config = dict(
    num_hidden_layers=12,
    hidden_size=384,
    n_experts=48,
    experts_per_token=8,
    d_expert=32,
    d_shared_expert=128,
    hidden_act='swiglu',
    moe_layers=[0, 1, 2, 3, 4, 5, 6, 7, 8, 9, 10, 11],
    router_score='softmax',
    normalize_top_k=True,
    routed_scale=2.5,
    balance_loss=0.0164,
    balance_bias=False,
    router_noise=0.1,
    init_std_router=0.0161,
    lr_router=0.000372,
    num_attention_heads=3,
    num_key_value_heads=1,
    head_dim=64,
    vocab_size=32768,
    norm='rmsnorm',
    norm_place='pre',
    norm_eps=1e-05,
    positions='rope',
    rope_theta=100000.0,
    rope_fraction=1.0,
    qk_norm=False,
    attn_scale=0.125,
    tie_word_embeddings=True,
    parallel_block=False,
    init='normal',
    init_std_qkv=0.0229,
    init_std_o=0.00468,
    init_std_up=0.0229,
    init_std_down=0.00468,
    optimizer='adamw',
    learning_rate=0.00132,
    lr_mult_up=0.88,
    beta1=0.9,
    beta2=0.95,
    lr_head=0.00714,
    max_grad_norm=1.0,
    warmup_steps=225,
    schedule='wsd',
    decay_fraction=0.739,
    decay_shape='cos',
    final_lr_fraction=0.0,
    batch_tokens=65536,
    max_seq_len=512,
    doc_mask=True,
    train_tokens=347000000,
    max_steps=5295,
    dataset='wikipedia_en',
)
Below are experts of layer 6 (counted from 0) of a mixture-of-experts language model. Rows are named router (the router's row for the expert), gate (a neuron's input weights, with its number), up (a neuron's input weights, with its number) and show model dimensions 240-287. Each number is 128 + 24 x the weight over its row's rms, rounded and kept within 0 to 255. Numbers have three digits each.
Before each expert's rows: a language model's description of what the expert responds to. This comes from a sample of Wikipedia text that the model never trained on.

# expert 15
It responds to: Nouns for creative works and roles, and possessives, such as play, film, album, series, his, 's, often inside table rows.
router:130144134116129121115154136136113171137152096112145120163151133133124119134084143117097145123152113166122121139135115148163086148137101102112189
gate0:125136133122151167095071154129128124104093117124155122087143118115126093106137141143123132118143109153119136117108101117120131126172122144122141
up0:106103099163122123130176154148134123108101141129099114113121138147073160181149112133094162137078171144078121139114136120123135138082099157126175
gate1:133127126112130129129109150110096107132149127119133100095140132147121122083160138142136134141140093100145125155160127108149115144121094102120133
up1:119119121149147143145121145119158126124115136147119155095118142084144164150085163147084159110093111121129119111093133118143143110098098140133106
gate2:111131106124110118106110108159083161154092132067160126129118100142090108134127130138103122112130107176117121144139146165146101149130133089157151
up2:138078106107155165166112148126123107141131121125103104123116131141128164151120199129125119153091142063111171074104131137131106126133131158103130
gate3:164171142132090136113131164066135145139113117152127153125125129163110139158128128101117100185097134179130165097124158118123117130106175120152146
up3:172142128144085117124151136091162141124111139107138119123122105141124114110099097158149145114098117146102151125151151104176115140141135128137122
gate4:185126130089096157102112117120144145133116154126124119144127129144119061115105091119128127115079155091126111157126100122144120134120110124137129
up4:145132156143126146121140140122099092124147121134184156109119105145119121140137142095110128099130131191120121105084131129112117129105146160116125
gate5:119112176111137132112105123094136103136080113085141127108144151122073090106124161111122155149126146096106152159127169103121088134137140108096159
up5:148155139181084124123106104139178103120170099126118108151162141112114117113128150159125131136134111138168141100113126169110161159193124169142149
gate6:089125063108154130122143127139085164132132111109161103154113124140137088120143133134144150099159111188161124112099114163168100155141100087166129
up6:144140109133089130129140160091151150144145170134117109141115138161110094133160143142104126102111148172119123134132101132166121141137140139146128
gate7:127111110110142150115137121059147124161145133115117168086110143109156118133124142151093095115149162086108081161136117129179126155095109143127113
up7:141153123141138131138099066100132127132182100138125180111125110127119144153144100119120108127105136098108127142097113101195114120099134098108152
gate8:135157152124127095131089125099137120133168115107127103161111125127123108162119064124150158115140136172128110168161131150143130144122124084140140
up8:160120121142108151139152133054166138113116149148114107115120140113150109135142121128143119147097132115062166109091141112116148118123120126120096
gate9:094150108139158108149081142113143157153126168154146206106134129137146112155098108119123091151157139116131164097135103113140114148129147115087153
up9:110151116160083098115108146123135135130167129109131167093181103151077128118133168134095137100157102141137168125167097101166120166123110057108144
gate10:114168148149105110119168121122121100136104143135127149092099107118114113160093125113144129142165041132117116137130138110153111138120117087152145
up10:122123108069116168124153155139104136087131112144165126108142173085173143140141114140125087110140123131146133114098151174130174106173116160123110
gate11:096127147160128125069165157085111093143150109106114122128112108155159140126103091135085109115123130065105109171110121087151104123142076136161135
up11:178136122097107143167150132145142128136093144170093139133138110097130137121194120092169166148113149151132139111147093097125149131136156154158100
gate12:121091089101104127157153161156127140153093152164165117114149178111084148112125122159107159102162090154143148131142156109160131123094154113121150
up12:154126141110093108149165157154122123125118137159136152123138183137089148114114181135094130145128115157129143178129162134151119159114131163151159
gate13:083108109175090113083153129134131098112152142114136118151155112128132106136144103105119113113171117124136144112092128123133120180113150133150124
up13:057130105079124113142133153154121141090141148117146184140157129144186153100096122126140141106113115126198142117128127125192090174152160131130124
gate14:145122107123231141118149170117184128107084114127108127100148097096129129118119091127089117144113103135085119139131118122132133150145137126103151
up14:166146137119140160148134150123181154123091132122106129126153070096118141154118152150122131099095115183110125151147086133129092141105132104101152
gate15:143095154152122134113112138132115127140143143121140096104103078115120122132111153148163132094151093145114107176081141141105160110139124167123108
up15:116126138111143086129149153116167138111101144124106132129113134119133099121109104097118143137121106129167131142164148092160156095152147085146158
gate16:164120136123171143081182157138155091110093186181139101142196130114133144121137131149100153183118072137147111159126151118137129082162160124115143
up16:140137143092156161182123110156123091113097151087127144131147142097114144137135142119109130137157072143165146090164144155103142090137102092149174
gate17:129128106123135122109130155149163108145131132141098169128140142148149144103163133164161157115121123094118118111122126126086168142134153142091114
up17:106146095133132168132143089160123160181098124174097143131080087148145114154155074164127134134120130089184168103145134137112143148142140138144116
gate18:149139098142112120109138121152119137148097141133087116101094114134137130132073142135134091149090186108150150120106109130146098102149139103104132
up18:098099136129101104072185126098166093136139097113064087123112125105160142156133111175145148112117159153125088127166122138122161149124117156164133
gate19:136106100102138088141118123136086126134112145101156133126134145124136104108125150157155116147152135158130126148101110147129108170116150084154139
up19:115131119165163148115123124088139104133148121107148128116102124106076124093128154169130082093091155103044156175086119105156141123105119119149168
gate20:098140131143118099150126110099125151168126146143159063158119112134114072122134058158120140077152168175136092108131078148148117147129104153115135
up20:129140123090098110120151122116103167142107139144160111150139123146124083131115087139123162109113139177118110135136098127144098116124132150126139
gate21:172164156156147097103158170146130138106123149080137126147139086120132141127101121095065090166153131116124114125159133104138075121146113086126110
up21:150141118143127104168131083093117158145123125140120097136116157170146128107111133135132108119096154121088095161104129128144119134089136126141135
gate22:121106108120109106087152129096130102111136136073113120115169128119113128169140103162118116111148131124126118097156146155147113171115140091085180
up22:140138130094143167111143162132121172101092138171105090170081144189148109129122121121115091138135075151138114159115153142116123113135154173146152
gate23:165129130126131112121150134095148138119132144095108114154143105144079076115115114098118116085105114120109140152164076087146106136159119090111166
up23:134156156111135189148155134113142097092095134146151133133124096121154135147107154125094148142098103109078154146147135117124141099170154148147131
gate24:141123130112111139078173129181106120147114158142162130149109091122134139120143130109122159115141132151122070150155098136146119115111153116113101
up24:103124124159107119125123132161109148123106084098162163124164173132106141102136166180129142073135101116148112154141118131147146114141138130137096
gate25:151147116117125174100145141084099132096106167069119125093131149155142124098151163127116139112140086090090145147151087124118127107082138103076145
up25:150136117096133158090165100100122155109162118120097141115166142170119136114146108139121099128174092116111122149105119160128107148132101122127098
gate26:156146124139136153137123172145142130104169131120161103092123155104066106134136106147090138093147114116133079114168143121107072154129139134100172
up26:101124154139097144137123082135117106123159124148151146120140149143134101133132139133139150125132104129136184178165145107152154133127125130138129
gate27:153123138096166121147123127106155129114091144081152150143117072126137141118154173065143144137119172133117101135115143143190110143129153102139132
up27:147138105109129101129115093125090134116115121095098071127134177142114110139120115170145139111096079109127171120145150117075141141127119152163156
gate28:161099141180125144100149162087164078101137146120085128076120142122093101130112111102130135110107194152107130131153132075166126156143121102141133
up28:083156114082144179145108111129084089114089142121155105118133144118156145144121130097150136166127089102117063164137155113104120096148113100174123
gate29:123133097120162166111143098140090124101130100110177171111126089140180156171156123126109138184081162110138115166164105143176106143136111131118114
up29:159114141168113120148142131122151111162131113090117150123148162142113103040079132126113130099146132176137134126136154120106134148139116140151178
gate30:118158138117119132121106145142098138141119135125157103170152165136081134138094161080131119120103116142165102170143108147141098136147139114135149
up30:167123149128164120165062141119154123102155141121090160141165134141094131113138119140131185115153171131141131110114122171148137144204146129134134
gate31:092116100127134121112155141115130088119142179118117144110112132134128160143097145138127167121117143141068123145141096128172157130081123143157139
up31:127141132145097183149139108125152132143096124148139124163118156093144118085116140126145143107148110103180121116138154147113155114143130099126104